config = dict(
    n_layer=14,
    router_score='sigmoid',
    normalize_top_k=False,
    scale_expert_input=True,
    n_head=3,
    norm_place='pre',
    norm_eps=1e-06,
    positions='learned',
    init_std_down=0.0823,
    warmup_steps=200,
    decay_fraction=1.0,
    decay_shape='linear',
    doc_mask=True,
)
Below are experts of layer 8 (counted from 0) of a mixture-of-experts language model. Rows are named router (the router's row for the expert), up (a neuron's input weights, with its number) and show model dimensions 0-95. Each number is 128 + 24 x the weight over its row's rms, rounded and kept within 0 to 255.
Before each expert's rows: a language model's description of what the expert responds to. This comes from a sample of Wikipedia text that the model never trained on.

# expert 4
Description: Place and national names. Capitalized words in proper names of countries, regions and institutions, such as United, National, South, American, County, Congo.
router [106 130 159 143 129 137 144 165 117 123 142 165 126 113 126 105 106  98 123 109 117 119 130 129 122 120 119 139 166 130 129 131 142  83 188 128 122 118 110  78  88 135 114 130 110 163  76 130 148  93 160 179 164 140 129 113 166 105  81 132 127  92 175 137 108 114 109 123 116 150 146 140 125 118 138 120 144 118 130 144 130 133 155 141 130 136 143  66 120 116 186  83 120 116 170 148]
up0 [ 92 115 106 122  79 126 161 149 121 126 161 166 129 113 138 125 152 134  86 143 129 110 124 156 172 107 141 134 169 126 117 136 124 121 145 127 133 109  78 127  60 139 135  95 155  92 134 128 111 109 141 152 128 161 104 114 139  85 177 147 167 131 149 124 124 141  92 176 126 107 144 163 143 138 121 144 135 130 155 139 163 124 173 136 164 147 151 105 158 127  87 139 145 106 146 116]

# expert 40
Description: Asteroid list tokens. Tokens in minor-planet tables such as JPL and MPC, along with mid-word pieces and short words like on and to.
router [106 175 160 168 101 168 170 122 144 114 162 130 125 138 132 118  82 112 134  80 110  87 109 162  96 154 108 100 170 150 100 149 114 105 149 153 136 103 173  98 120 109 116 141 141 146  98 122 132 122 141 144 149 148 106  96 132 152 118 185 150 110 135 126  97 141 101 104 105 126 141  97 105 105 128 147 146 108 133 169 157 125 160 124 143 136 149 104  99 145 144 128 135  95 148 144]
up0 [123 136 120 121  91 148 141 130 132 137 104 128 110 116 117 196 132 106 150 120 129  98 130 116  87 130 107 122  70  83 142 116 113 172 125  96 116 130 124 152 124 125 101 129 125 130 177 150 106 143 181 146  79 182 167 145 105 155 148 161 131  86 154 153  90 124 155 123 108 169 123 111 139 128  92 132 151 103 126 133 148 142 126 113 125 158 128 114 124 162  98 120 155 108 145 111]

# expert 43
Description: Quantifiers and hyphens. Punctuation and hyphens in taxonomy lists and compounds, plus quantifier and comparison words such as some, most, more, less, all, because.
router [106 175 160 168 101 168 170 122 144 114 162 130 125 138 132 117  82 112 134  79 110  87 109 162  96 154 108 100 170 150 100 149 114 105 149 153 136 103 172  98 120 109 116 141 141 146  98 122 132 122 141 144 149 148 106  96 132 151 118 185 150 110 134 126  97 141 101 104 105 126 141  97 105 105 128 147 146 108 133 169 157 125 160 124 143 136 149 104  99 145 144 127 135  95 148 144]
up5 [129  70 105 125 132 122 150 125 154 115 120 121 118 134 105 156 116 113 135 140 110 140 172  63 140 137 142  97 122 102 124 118 103 104 110 138 109 116 181 146 179 110  72 105 135 151  99 131  89 127  93 162 171 112 124 135 119 153 122 112 132  85 118 126 112 116 121 117  99  89 126 124 118 118 165 184  88 143 127 112 128 138 145 166 152 152 134 150 100 106 147 152 100 136 119 149]

# expert 35
Description: Mid-word syllables. Inner word-piece syllables in common and technical words, such as op in Gastropoda, ath in apathy, ph in nephew.
router [ 99 124 146 161 141 146 138 130 143 130 140 146 129 137 141 102 141 149 124 110 120  67 140 136 128 149 140 117 184 137 147 132  99  95 114 133 168  93 121 100 128 122 106 148 144 141 118 132  86  68 134 155 156 145 127  90 138 109 121 118 125 129  98 133 138 162 115 137 125 129 145 108  90  69 119 134 152 143 176 122 146 147 159  89 176 115 144 111  87 154 106 121 137  70 158 112]
up0 [126 163 147  87 130 119 106  74 148 111 123 107 125 147 126 120 120 123  81 143  83 131  81 155 138 142 123 146 117 134  79 114 146 136 184 137 114 174 100 123 141  96 108 145 125 107 138 126 118 137 122 116 110 144 143 142 195 124 112 120 120 106 159 108 122 159 132 140 111  95 140 176  82 122  89 134 113 111 117 140  97 110 150 142 118  88  78 157 117 115 111 136 135 165 124 112]

# expert 59
Description: Thai text and succession boxes. Thai-script byte pieces, Preceded by and Succeeded by labels, table pipes and punctuation, and the verb corresponds.
router [107 176 160 169 102 168 171 123 145 115 163 131 126 139 133 118  83 113 135  80 111  88 110 163  97 155 109 101 170 150 101 150 115 106 150 154 137 104 173  99 121 110 117 143 142 147  99 123 133 123 142 145 150 149 107  97 133 153 119 186 151 111 136 127  98 142 102 105 106 127 142  98 106 106 129 148 147 109 134 170 157 126 161 125 144 137 150 105 100 146 145 129 136  96 148 144]
up0 [152 116 121 138 127 144 146 167 115 145 128 149 141  96 105  90 163 142 120 137 168 132 184 144 104 110  97 118 101 143 146 134 146  84  99 122 170 123 113 140 126 172 167 156 125 131 156 147 135 131 140 123 112 134 133  90 116 123  99 128 136 110 186 169 160 167 113 139 134 124 129 140 101 105 141 117 212 127 135 120 135 122 107  93 131 122 133  91 125 154 173 120 156 119 129 107]

# expert 6
Description: Clause joints and table pipes. Table cell separators, commas, and, semicolons, plus verb-ending pieces after a subject, e.g. correspond(s), occurs, particularly, ISBN.
router [107 175 160 169 101 168 170 122 144 115 162 131 125 139 133 118  82 113 135  80 110  88 109 162  96 154 108 100 170 150 101 149 114 105 149 154 136 103 173  99 120 110 116 142 141 146  98 123 132 122 141 144 150 148 107  96 133 152 118 186 150 111 135 126  97 141 101 104 105 126 141  97 106 105 128 147 147 108 133 169 157 126 161 124 143 136 149 104  99 146 144 128 136  95 148 144]
up5 [ 90 132 142 140 101 105 136 118 132 116 153 159 118 107 125 133 157 166 149 104 113 134 129 143 168 132 158 142 113 161 139 123 143 135 191 131 124 122 143 120 110 104 164 124 119 122 152 135 131 135 149 117 159 153 124 138 156 161 117 128 144 143  83 121 116 190 154 124  87 134 122 142 164 111 130 134 167 101 111 134 108 161 168  94 114 102 101 123 143 131  52 167  73 139 122 139]

# expert 31
Description: Heading marks, prepositions. Closing equals signs of section headings, coordinate separators, and prepositions like at, by, of, between in historical and sports prose.
router [107 175 160 169 101 168 170 123 145 115 162 131 125 139 133 118  82 113 135  80 110  88 109 162  97 154 108 100 170 150 101 149 114 105 149 154 136 103 173  99 120 110 116 142 141 146  98 123 132 122 141 144 150 148 107  97 133 152 118 186 150 111 135 126  97 141 101 104 105 126 141  97 106 105 128 148 147 108 134 169 157 126 161 125 143 136 149 104  99 146 145 128 136  95 148 144]
up1 [160 123 156 139  96 120 156 113 123 149 107 133 187 164 116 119 140 113 152 170 123 150 141 102  93 151 117  90 180 139  88  86 166 139 121 121 103 146 122 102 190  91 168 120 101 128 160 109 154 131 100  99 145  97 118 138 125 102 119 137 142 141 131 116  91 113  96 112 138 119 141 148 124 122 120 111 126 162 122 111 147 135 143 131 159 100 132 120 109 180 120 145  96 170 135 129]

# expert 37
Description: Consonant word fragments. Short consonant pieces inside split words, especially g, k, ub, ir, as in Geo-g-raphic, Rep-ub-lican, Pi-g-mies, and foreign names.
router [142  88 131 116 103 127 149 117 161 134 163 131 143 151 175 112 123 104 112  80 127 121 124 126 139 119 123 137 167 122 141 106  98  91 147 156 150  69 107 103 137 122 121 119 126 142 110 143  92 127 168 139 151 132 129  93 144 102 109 120 140 147 122 128 122 126 128 117 127 178 171 124  65 108 116 117 130  82 114 151 181 118 162 156 168 141 165 125  90 158 132 123 120 106 165 150]
up0 [118 148 126  91 141 133 113 118 118 129 152  98 123 141 151  99 146 160 137 134 100 143 117 142  87 121 181 144 121 136 112 101 146  73 128 139 100  93  58 117  99  86  98 134 112 116 145 115  97 136 129 141 135  95 137 116 119 161 138 114 158 173 124 153 134 112 127 137 135 127 103  81 150 120 132 157 139 141 120 111  73 163 150 171 137 156 144  81 154 141 175 125 114 132 122 137]

# expert 39
Description: Place/organization name words. Capitalized name words in titles and lists such as Limited, Library, Court, Madrid, Edinburgh, plus Built and Founded opening infobox lines.
router [107 175 160 169 102 168 170 123 145 115 162 131 125 139 133 118  82 113 135  80 111  88 110 162  97 155 109 100 170 150 101 150 115 106 150 154 137 104 173  99 121 110 117 142 141 146  99 123 133 123 141 145 150 149 107  97 133 153 119 186 151 111 135 127  98 141 101 105 106 126 142  97 106 105 129 148 147 109 134 170 157 126 161 125 144 136 150 105 100 146 145 128 136  95 148 144]
up1 [123 130 119 110 151 150 117 152 118  83  94 100 141 122 169 103 129 134 123 130 173 104 144 127 115 119 119 154 105 164 136 130 163 121 154 120 149 149 162  65 147  91 161 125 137 136 143 135 134 158 136 148  89 166 129 181 123  86 120 117 118 117 189 139 139 101 127  83 129 111 109 118 145  89 152 127 146 116 142 109 127 145 144 109 103 151 163 119 157 138  81 141 111  91 149 150]

# expert 27
Description: Prepositions, verb endings. Prepositions like to, of, by after verbs (referred to, led by), -ing endings (helping), and male first names like Edward, Henry.
router [107 175 160 169 102 168 171 123 145 115 162 131 125 139 133 118  82 113 135  80 111  88 110 162  97 155 109 100 170 150 101 150 114 106 150 154 137 104 173  99 121 110 117 142 141 146  99 123 133 123 141 145 150 149 107  97 133 152 119 186 151 111 135 127  98 141 102 105 106 126 142  97 106 105 129 148 147 109 134 170 157 126 161 125 144 136 150 105 100 146 145 128 136  95 148 144]
up1 [147 123 134 122 141 145 128 138 147  63 124  93 109  94 111 105 120 119 119 116  98 146 147 124 103 146 128 143  96 142 150 122 161 119 158  99 116 148 138 141 130 145 161 120 107 127 146 131 128 133 192 136 131 163 121 168 127 105 160  99 126 141 147  77 112 155 144 162  96 162 141 115 129 108 128 150 101 140 102 107 130 121  94  81 152 134 176 136 125 191  94 165 166 143 126 149]

# expert 44
Description: Table pipes and years. Table separators and the closing digits of year ranges, such as 1755 to 17|61, 18|72, plus time words like until, when.
router [107 176 160 169 102 168 171 123 145 115 163 131 126 139 133 119  83 113 136  80 111  88 110 163  97 155 109 101 171 151 101 150 115 106 150 154 137 104 173  99 121 110 117 143 142 147  99 123 133 123 142 145 150 149 107  97 134 153 119 186 151 111 136 127  98 142 102 105 106 127 142  98 106 106 129 148 147 109 134 170 157 126 161 125 144 137 150 105 100 146 145 129 136  96 148 144]
up7 [158 148 144 157  66 141 105 176 135 174 121 145 132 197 146 121 121 131 144 146  97 141 162 135 140 101 134 138 129 157 145 167 145 151 140 110 121 135 117 135 132 155 142 139 119 140 184 148 152 136 139 130 151 175  89 123 125 137 136 121 119 165 172 134 131 107 167 128 110 106 145 182 145 153 132 148 168 106 124 124 123 134 130 161 147 134 141 152 131 148 159 180 141 134 148 109]

# expert 25
Description: Section breaks and headings. Double line breaks and equals signs that end a paragraph or table and begin a new ==Heading== such as See also.
router [102 145 172 141  92 147 170 160 127 107 138 151 144 131 123  90 101 116 124 116 119 108 125 141 104 168  94  99 154 147  98 149 137 136 128 140 110 108 149 140 109 104 131 154 150 126 113 142 117 111 115 121 141 132 127 107 132 131 121 116 189 141 152 127 118 160  86  83  76 146 143  83 121  79 103 116 137 101 144 135 164 108 165 145 138 124 167 107  76 161 174 133 146 135 138 140]
up1 [155 121 127  58 106 196 131 118 102 153 116 134 154 161 132 120 125 143 174 117 183 147 138 125 155 142 137 131 101  95 113 143 112 127 144 170  89 133 131 115 118  99 117 135 148 112 119 133  83 142 147 132 113 123 102  86 149 127 105 131 140 106 148 154 152 142 138  76 106  85 173 140 117 129 154 107 142 121 126 161 157 130 149 162 125 149 140 117 107  94 129 113 159 151 105 144]

# expert 51
Description: Main verbs, particles. Base and past verbs after to, was or a subject, such as open, used, played, won, discover, plus particles up, over, off.
router [101 141 127 157 149 164 163 120 131 116 143 136 118 143 126 115  83 126 131  79  74 124 113 164  97 173 107 147 139 127  98 168  94 103 130 146 114 146 133  72 123 139 124 130 124 120 115 107 142  89 131 116 150 163 110 124 128 171 109 149 174 103 157  74 108 144 100 103 121 136 119 106 132 106 108 160 163 107 117 147 138 151 143 112 129 116 137 130 124 151 183 137 148  87 139 150]
up1 [120 139 145  94 116 117 141 131 124 158 125 170 135 201 144 123 109 114 136 155 144 151  86 137  75 129 119 106 137 130 135 144 149 142 106 117 159 169 148 119 136 118 129 177  93 136 130 127 150  87 122 176 134 141 134 144 107 145 150 119 176 120  99 143 150 133  99 168 112 162 129 161 129 102 139 113 132  80 162 139 115 142 117 151 150 135 166 127 135 108 158 131 146 143 191 107]

# expert 2
Description: Numbers and list commas. Commas inside lists and numbers in tables, coordinates and citations, plus the prime marks in degree coordinates, such as 53°20′11″, 36, 347 U.S.
router [107 175 160 169 101 168 170 123 144 115 162 131 125 139 133 118  82 113 135  80 111  88 110 162  97 154 108 100 170 150 101 149 114 105 149 154 137 103 173  99 120 110 116 142 141 146  98 123 132 122 141 144 150 148 107  97 133 152 118 186 150 111 135 126  97 141 101 104 105 126 141  97 106 105 128 147 147 108 133 169 157 126 161 125 143 136 149 105  99 146 144 128 136  95 148 144]
up7 [144 119 109 182 134 164 144 107 162 144 160 173 157 129 118 151 129 129 148 113 116  98 111 112 156 138  86 150 130 142 128 125 135 151 130 143 132 135 172 124 159 148 168 153 132 109 119 118 152 114 104 148 113 115 183  99 164  92 170  64 162 137 160 148 122 111 166 130 122 158 143 137 127 134 148 149 114 118 135 167 145 151 133 125 154 128 167 164 137 138 138 125 171 121  92 111]

# expert 49
Description: Middle word syllables. Middle syllables of split words like w-ron-g, cy-lin-der, ex-act-ly, and bytes of accented, Thai or Japanese text.
router [107 175 160 169 102 168 170 123 145 115 162 131 125 139 133 118  82 113 135  80 111  88 110 162  97 155 109 100 170 150 101 150 114 106 149 154 137 104 173  99 121 110 117 142 141 146  99 123 133 123 141 145 150 149 107  97 133 152 119 186 151 111 135 127  98 141 101 105 105 126 142  97 106 105 129 148 147 109 134 169 157 126 161 125 143 136 150 105 100 146 145 128 136  95 148 144]
up0 [171 150 133 101 128 133 156 165 131 164 118 131 132 130 152  86 134 131 137 153 116 129 141 135 140 149 162 110  76 104 118 117 185 117 148 132 112 164 149 127 147 150 144 137 112 155 141 136 123 157 114 149 136 146  83 120 154 146  92 163 152  92 146 168 135  91 146 165 128  94 121 146  96 120 128 165 132 132 133  97 120 145 147 155 161 149 177 116 148 165 125 128 165 180 142 155]

# expert 16
Description: Closing brackets and quotes. Closing parentheses and quotation marks, mostly after years or numbers in infobox lines and lists, such as (born 2002) and (m. 2022).
router [129 117 154 130 128 176 163 120 134 106 153 135 110 114 125 142  83  86 118 116 108 101 131 128 114 172 119 103 125 156 162 117 105 122 143 159 113 117 117 121  83 141 112 150 143 128  95 173 132 137 130 166 100 136 112 140 127 108 151 108 148 116 155 119  73 123 126  94 111 166 148 118  96 107 111 133 123  90 171 152 179 118 147 103 142 170 195 130 115 124 156 114 140 118 151 150]
up7 [139 132 125 128 151  93  99  65 104 161 126  78 158 113 168 122 155 143 157 122 151 130 152 124 117 145 140 194 120 145 119 114 131 182 106 134 134 149  99 127 146 101 124 112 138 139 139 110 121 137 112 131 166 143 157 136 157 169  92 180 134 109 181 114 143 102  94 137 147 122 122 158 144 143 138 157 130 104 160 112 127 152  93 120 126 120  97 122 147 131 125  79 131 138 130  94]

# expert 26
Description: Title and infobox names. Names and terms in article titles, infoboxes and taxoboxes, such as Animalia, Insecta, Born, Temporal range, player or actor surnames.
router [ 98 148 144 146 132 164 114 102 140  85 130 158 155 115 183 121 121 102 112  98  70 121 131 147 114 136 136 113 155 118 148 139 124 129 137 121 140  99 139 125 100 131 106  98  98 137 103 133 110 142 145 137 152 193 115 133 169 107 127  93 154 133 141 131 110 118 113 101  81 127 120 146 123  61 139 145 132  84 126 120 142 128 156 130 186 133 145 115 118 116 135  83 143 140 139 186]
up0 [117 119 145 164 141 124 152 106 117 122 164 130 135 121 147 135  81  75 151 140 147 119 113 152 108 132 113 107 138 115 116 118 142 151 183 109 104 132 129 150 150 144  90 144 160  90 154 132 124  94  87 132 111 159 135 149 118 133 130 123 103 166 172  92 151 141 108 167 117 123 117 182 102  96  78 118 161 137 111 130 123 140 112 106 110 132  95 128  91 107 124 165 141 134 160  78]

# expert 41
Description: Pronouns and verb -s. Object pronouns and quantifiers like him, himself, enough, little, verb endings like dies, exists, and opening quotation marks.
router [107 175 160 169 102 168 170 123 145 115 162 131 125 139 133 118  82 113 135  80 111  88 110 162  97 155 109 100 170 150 101 149 114 105 149 154 137 104 173  99 120 110 116 142 141 146  98 123 132 122 141 145 150 148 107  97 133 152 119 186 150 111 135 126  98 141 101 104 105 126 141  97 106 105 128 148 147 109 134 169 157 126 161 125 143 136 149 105  99 146 145 128 136  95 148 144]
up0 [111 161 173  94 162 124 129 138  84 142 107 101 141 167 140 137 117 107 127 150  97 139 112 114 106  99 153 163 131 147 143 172 134 101 103 124 134 134  99 125 103 123  82 173  74 135 108 140 141 110 117 112  53 132 135 117 133  81 113 121 126 124 144  69 134 170 122 166  82 114 111 121 141 102 141 137 142 152 161 109 126 134 123 138 127 135 141 105 135 117 145 100 142 111 111 121]

# expert 12
Description: Word endings and commas. Closing word pieces and punctuation in lists, coordinates and credits, e.g. world(wide), perform(s), HB(O), Cart(oon), Col, Val.
router [107 175 160 169 102 168 170 123 145 115 162 131 125 139 133 118  82 113 135  80 111  88 109 162  97 154 109 100 170 150 101 149 114 105 149 154 136 104 173  99 120 110 116 142 141 146  98 123 132 122 141 144 150 148 107  97 133 152 118 186 150 111 135 126  98 141 101 104 105 126 141  97 106 105 128 147 147 109 134 169 157 126 161 125 143 136 149 105  99 146 145 128 136  95 148 144]
up1 [161 137 128 137 142 102 101 183 162  90 126 102 143 144 164 135 136 135 106 106 156 170 141  97 112 144  80 117 107  73 108 112 120 118 135 134  90 131 120 113 133 129 112  79 121 133 134 118 136  93  92 107 126 108 120 125 125 116 121 157 148 110 140 103 120 203 118 138 120 125 113 117 133  69 136 180 124 107 142 148 120 124 130 167  99 161 140 112 163 134 117 112  99 159 146 123]

# expert 58
Description: Word-final suffixes. Final pieces of verbs and adjectives completing a word, such as ed, ing, ated, ful, ized in dismissed, designated, revered.
router [127 184 141 123 137 158 139 121 164 111 162 112 122 119 134 122  93 136 145  68 123 103 105 142 105 143 139 111 139 146 156 177 106 108 156 116 176  78 131 103 115 130 109 145 106 163 106 135 112  95 137 116 166 144 125  75 159 136 131 171 157  85 134 127 101 123  97 102 125 126 143 107  73 129 122 126 176 134 110 136 153 141 162 113 137 120 128  95 104 119 139 125 119 116 127  99]
up11 [156 141 129 112 123 111  92 153 181 133 121  92 129 148 159 132 110 103 101 103 127 126 133 124 118 117  89  63 117 126  97  81  93 132 141 131 111 162  87 132 100 117  68 139 137 106 124 120 111 119 145 145 100 172 111 109 132 153 103 120 118  85 100  94 110 111 134 103 115 120 128 166 152 144 110  84  82 146 104 127 141  96 127 142 131 125 145 139 119 132  93 122  96 125  83 118]

# expert 54
Description: Mid-word pieces, biographies. Inner or final syllables of words and foreign names, often in biographical dates and births, e.g. vacu(umed), Zheji(ang), Montane(ll)i.
router [107 175 160 169 102 168 170 123 145 115 162 131 125 139 133 118  82 113 135  80 111  88 110 162  97 155 109 100 170 150 101 149 114 106 149 154 137 104 173  99 121 110 117 142 141 146  99 123 133 123 141 145 150 149 107  97 133 152 119 186 151 111 135 127  98 141 101 105 106 126 142  97 106 105 129 148 147 109 134 170 157 126 161 125 143 136 150 105 100 146 145 128 136  95 148 144]
up1 [138 123 122 115 132 123 119 158 134 137 121  73 110 101  99 132 176 118 121 122 155 135 152 110 155 179 133 113 146 132 146 141  95 123  91 165 131 101 145 122 142 139 125 100 112 114 130 132 108 146 109  97 194 148  90 123 118 146  98  90  94 130 163 160 134 188 151 103 133 137 133 119 120 120 135 102  82 118 190  94 143 143 147 144 142 132 139 139 108 148 111 100 133 144 176 147]

# expert 9
Description: Hedging sentence connectives. Words opening comparisons or qualifications such as Another, While, Although, Notable, and "known", "common" after "is most", "also".
router [106 175 160 168 101 167 170 122 144 114 162 130 125 138 132 117  82 112 134  79 110  87 109 162  96 154 108 100 170 150 100 149 114 105 149 153 136 103 172  98 120 109 116 141 140 146  98 122 132 122 140 144 149 148 106  96 132 151 118 185 150 110 134 126  97 140 101 104 105 126 141  96 105 104 128 147 146 108 133 169 157 125 160 124 143 136 149 104  99 145 144 127 135  95 148 144]
up1 [123  90 111 109 125 135 110 117 133 108 153 121  97 105  80 153 103  78 154 106 126 133 160 111 101 144  70 115 125 154 123  73  93 160 100 112 115 188 136 151 122 109 157 139  65 133 153 157  92 112 122  97  91 130 114 143 140 121 139 157 126 114 150 116 136 108 123  97 127 122 106 126  86 138 130 149 136 119 122  74 109  90  87 124 137 124 132 112 126 111 111 133 143 117 126 108]

# expert 1
Description: Sports table and tech nouns. Heading words in football league tables like Qualification, plus nouns such as statistics, electric, software, copies, versions, edition, championship.
router [106 175 160 168 101 168 170 122 144 114 162 130 125 138 132 118  82 113 135  80 110  88 109 162  96 154 108 100 170 150 100 149 114 105 149 154 136 103 173  99 120 110 116 142 141 146  98 123 132 122 141 144 149 148 107  96 133 152 118 186 150 111 135 126  97 141 101 104 105 126 141  97 105 105 128 147 147 108 133 169 157 125 161 124 143 136 149 104  99 145 144 128 136  95 148 144]
up0 [140  71 130 146 103 119 140  96  98 112 148 183 108 127 165  95 102 130 129 117 136 102 150 151 148 125 112 119  96 148 136 152 102 127 121 153 154 171 171 152 136 184 160 132 122 120 103 151  95 138 102 146 142 127 115 126 147 132 147  68 159 148 123 135 105 152 151 103 110 117  88 107  87 142 135 123  98 135 139 106 128 126 131 134 147  94 151 144 167 111 152 171 160 158 136 140]

# expert 8
Description: Mixed word continuations. Word endings and short pieces after a noun or verb start, like think|s, str|oke, school|'s, and opening quotes or parentheses; no clear shared theme.
router [107 176 160 169 102 168 171 123 145 115 162 131 126 139 133 118  83 113 135  80 111  88 110 162  97 155 109 101 170 150 101 150 115 106 150 154 137 104 173  99 121 110 117 142 142 146  99 123 133 123 141 145 150 149 107  97 133 153 119 186 151 111 135 127  98 142 102 105 106 127 142  98 106 105 129 148 147 109 134 170 157 126 161 125 144 137 150 105 100 146 145 129 136  96 148 144]
up7 [115 137 118 136 148 147 160 149 161  97 128 171 158 127 150 138 151 175 152 127  97 131 116 184 143 146 160 125 121 109 134  96 136 129 113 152 145 135 145 123 162 204 130 135 134 141 156 116  83 134 138 121 115 133 115 175 146  93 114 116 133 111  77 125 137 192 127 125 171 148 133 133 112 124 140 151 128 154 106 149 174 144 132 114 117 133 154 132 141 139 102 156 112 107 151 174]

# expert 55
Description: Film and ending pieces. Nouns like film, festival, cinema, women, patients, hospital; sentence-initial There; word-final pieces like spanned; decimal points in tables.
router [106 175 160 168 101 168 170 122 144 114 162 130 125 138 132 117  82 112 134  80 110  87 109 162  96 154 108 100 170 150 100 149 114 105 149 153 136 103 172  98 120 109 116 141 141 146  98 122 132 122 141 144 149 148 106  96 132 152 118 185 150 110 135 126  97 141 101 104 105 126 141  97 105 105 128 147 146 108 133 169 157 125 160 124 143 136 149 104  99 145 144 128 135  95 148 144]
up1 [114 119 138 160  65  97 124  91 103 119 145 101 135 111 139 161  99 136  85  90 124 123 117  88 122  89 108 109 107 110 131  90  79 130 133 100 134 150 125 170 130 144 128 154 121 126 108 139 125 148 113 142 124  87  82 106 147 106 148 102 156 114 128 112 115 146 133 130 121 113 112 115 127  99 111 100 117 117 135 112 111 132 172 147 133 150  99 109  96  76 163 154 153 130 132  62]

# expert 11
Description: Nature nouns and connectives. Content words on nature and environment such as fish, lake, garden, plus the verb occurs and function words like to, which.
router [107 176 160 169 102 168 171 123 145 115 162 131 126 139 133 118  83 113 135  80 111  88 110 162  97 155 109 100 170 150 101 150 115 106 150 154 137 104 173  99 121 110 117 142 142 146  99 123 133 123 141 145 150 149 107  97 133 153 119 186 151 111 135 127  98 142 102 105 106 127 142  98 106 105 129 148 147 109 134 170 157 126 161 125 144 137 150 105 100 146 145 129 136  96 148 144]
up11 [123 111 128 142 118 124 150 145 128 169 103 148 108 144 127 114 147 140 116 122  91  91 113  91 109  75 106 110 155 156 117 133 124 130  75 136 143 127 158  84 131 129 134  75 106 131 151 129 110 160 121 111 148 116  99 104 122 112 135 147 140 118 124  79 177 143 154 135 150 115  98 148 139  86 139 154 155 113 153 142 143 111  95 147 122 141 130 184 108 184 120  82 140  98 100 118]

# expert 28
Description: LaTeX and math markup. Symbols inside LaTeX formulas and code-like text, such as $, $$, backslash, braces, frac and underscores.
router [107 128 138 124 123 179 171 131 172 115 160 134 129 148 154 114  94 123 136 121 125  78 152 143 123 153 126 107 161 137 132 158 121 117 132 150 110 109 148 119 163 100 129 110 112 155 115 134 107 139 131 133 151 110 109  88 118 101 130  97 133 137 128  85 115 156 123  85  99 101 178 127 117  88 168 154 162 103 130 135 143  68 121 163 157 152 130  88 134 139 150 107 112 145 177 153]
up0 [127 152 134 140 100 128 103 119 121  93 122 105 119 184 173 120 135 144  89 123  70 152 145 138 111 121 128 164 168 138 145 112 111 123 169 126 152 121 119 146  88 149 141 167 112 150 113 134 142 146 109 141  91 125 119 148 141 178 155 141 173 174 173 125 159 104  94 136 137 129 124 158 171 137 143 156  97 119  70 129 102 117 135 136 137 112 104 159 141 138 135 121 154 142 130 128]

# expert 45
Description: Coordinates, country codes. Degree signs and units in coordinates, three-letter country codes (GER, RUS, AUS), time markers like pm, and "-ship" endings.
router [106 175 160 168 101 167 170 122 144 114 162 130 125 138 132 117  82 112 134  79 110  87 109 162  96 154 108 100 170 149 100 149 114 105 149 153 136 103 172  98 120 109 116 141 140 145  98 122 132 122 140 144 149 148 106  96 132 151 118 185 150 110 134 126  97 140 101 104 105 126 141  96 105 104 128 147 146 108 133 169 157 125 160 124 143 136 149 104  99 145 144 127 135  95 148 144]
up7 [173 120 137 146  90 132 102 160 143 150 137 140 103 163  80  81 133 138 135 163 128 137 132 116 127 150 140 112 174 158 125 132 116 138 148 119  83  95  97 127 134 172 110 102 107 107 129 117 137 132 127 125 107 128 115 149  77  89 113 142 130 133  93 121 146 126 125 114 185 133 116 127  92  92 163 131 113 163 165 161 138 105 143 141 161 143 137 115 127 127 166  98 132  83 106  86]

# expert 0
Description: Abbreviation and name fragments. Commas, digits and capital-letter pieces starting abbreviations or proper names, e.g. Qu(ran), P(LUS), B.A., Be(cc)ariophoenix, with list-item commas.
router [106 174 159 168 100 167 169 121 144 113 161 130 124 138 132 117  82 112 134  79 110  87 108 161  96 154 108  99 170 149  99 148 113 104 148 153 135 103 172  98 119 109 115 141 140 145  97 122 131 121 140 144 149 147 106  96 132 151 117 185 149 110 134 125  97 140 100 103 104 125 140  96 105 104 127 146 146 108 133 168 156 124 160 124 142 135 148 103  98 145 144 127 135  94 147 143]
up1 [ 75 176 118 120 150 151 133 118  98 151 117 110 126  92 147 102 130 106  81 107  92 152 157 131  96 109 144  90 124 115 135 161  87 145 141 121 116 162 127 124 100 138 129 162  94 150 101 120 161 146 124 133 134 110 148 127 150 102 114  95 139 158 130 119 122 165 149 151 168 182 134  98 124 162 126 158 110 123  79 137 143 104 144 108 148 100 159 167 136 122 135 106  86 139 115 126]

# expert 47
Description: Sentence-initial prepositions, line ends. Line breaks ending table rows, plural -s, prepositions opening sentences like According, Despite, On, and the verb occurred.
router [106 175 160 168 101 168 170 122 144 114 162 130 125 138 132 117  82 112 134  80 110  87 109 162  96 154 108 100 170 150 100 149 114 105 149 153 136 103 172  98 120 109 116 141 141 146  98 122 132 122 141 144 149 148 106  96 132 152 118 185 150 110 135 126  97 141 101 104 105 126 141  97 105 105 128 147 146 108 133 169 157 125 160 124 143 136 149 104  99 145 144 128 135  95 148 144]
up7 [137 125 160 105 118 108 117 151 134 131 104 196 145 128 165 148  88 115 130 161  83 159 125 127 113 132 137 119 113 156 129  91 149 123 112 118 126 119 129 139 143 145 142 148 160  92 146 116 141 145  78 126 141 177 113 152 185 118 108 112 151 101 113 132 108 141 112  88 129 120 125 147  94 149 151 165  82 122 143 152  89 115 102 100 148 115 183 132 106 138 160 144 139 168 122 110]

# expert 36
Description: Table pipes and first names. Pipes and equals signs in wiki tables and headings, and common male first names like Steve, Tony, Gary, Brian.
router [107 175 160 169 102 168 170 123 145 115 162 131 125 139 133 118  82 113 135  80 110  88 110 162  97 154 109 100 170 150 101 149 114 106 149 154 136 103 173  99 120 110 116 142 141 146  98 123 132 122 141 144 150 148 107  97 133 152 118 186 150 111 135 126  98 141 101 104 105 126 141  97 106 105 128 148 147 109 134 169 157 126 161 125 143 136 149 105  99 146 145 128 136  95 148 144]
up1 [154 117 120 118  89 134  96 119 114  99 115  94 122 102 105 136 104 138 143 125  71  84 148 138 153  95 121 148 131 134 128  98 144  92 139  92 156 138  95 100 160 129 154 108 126 142 146 121 123 133 126 101  91 134 147 104 128 163  86 128 134 123 125 141  76 120 155 103  92 155 112 128 122 112  79 113 149 103 116  66 125 134 158 149 113 113 117  74 110 159  94 139 148  91 116 134]

# expert 10
Description: Sentence-ending punctuation. Full stops, and also colons, semicolons and question or exclamation marks, that close a sentence or clause in running prose.
router [119 160 186 135  93 163 171 131 194 126 140 138 154 122 119 132 115  66 108  98 127  96 127 181 115 137 131  80 148 150  92 121  90 121 142 126 139 127 108 129  98 110 115 100 149 123 118 156 152 124 118 155 131 146 113 127 121 144 135 149 133 112 137 114  79 127  56 109 103 147 135 130 105 127 124 132 139 116 162 120 171 107 144 155 147 167 132 119 116 145 139 136 127 111 155 118]
up0 [156 103 107 151 144 128 113 128 102 122 129  99 166 145 115  88 120 142 169 118 117 133 119 129 104  95 124  94 126 119 138 117 164 154 104 125 141 125 130 110 125 144 146 142 132 163  65 148 144  89  82  75 116 129 124 143 148 153 123 103 181 110 160 124 154 111 128 107 123 134 135 173 160 109  83 118 130  94 112 178 172 155 144 152 127 147 146  79 141  95 139 123 123 136 119 114]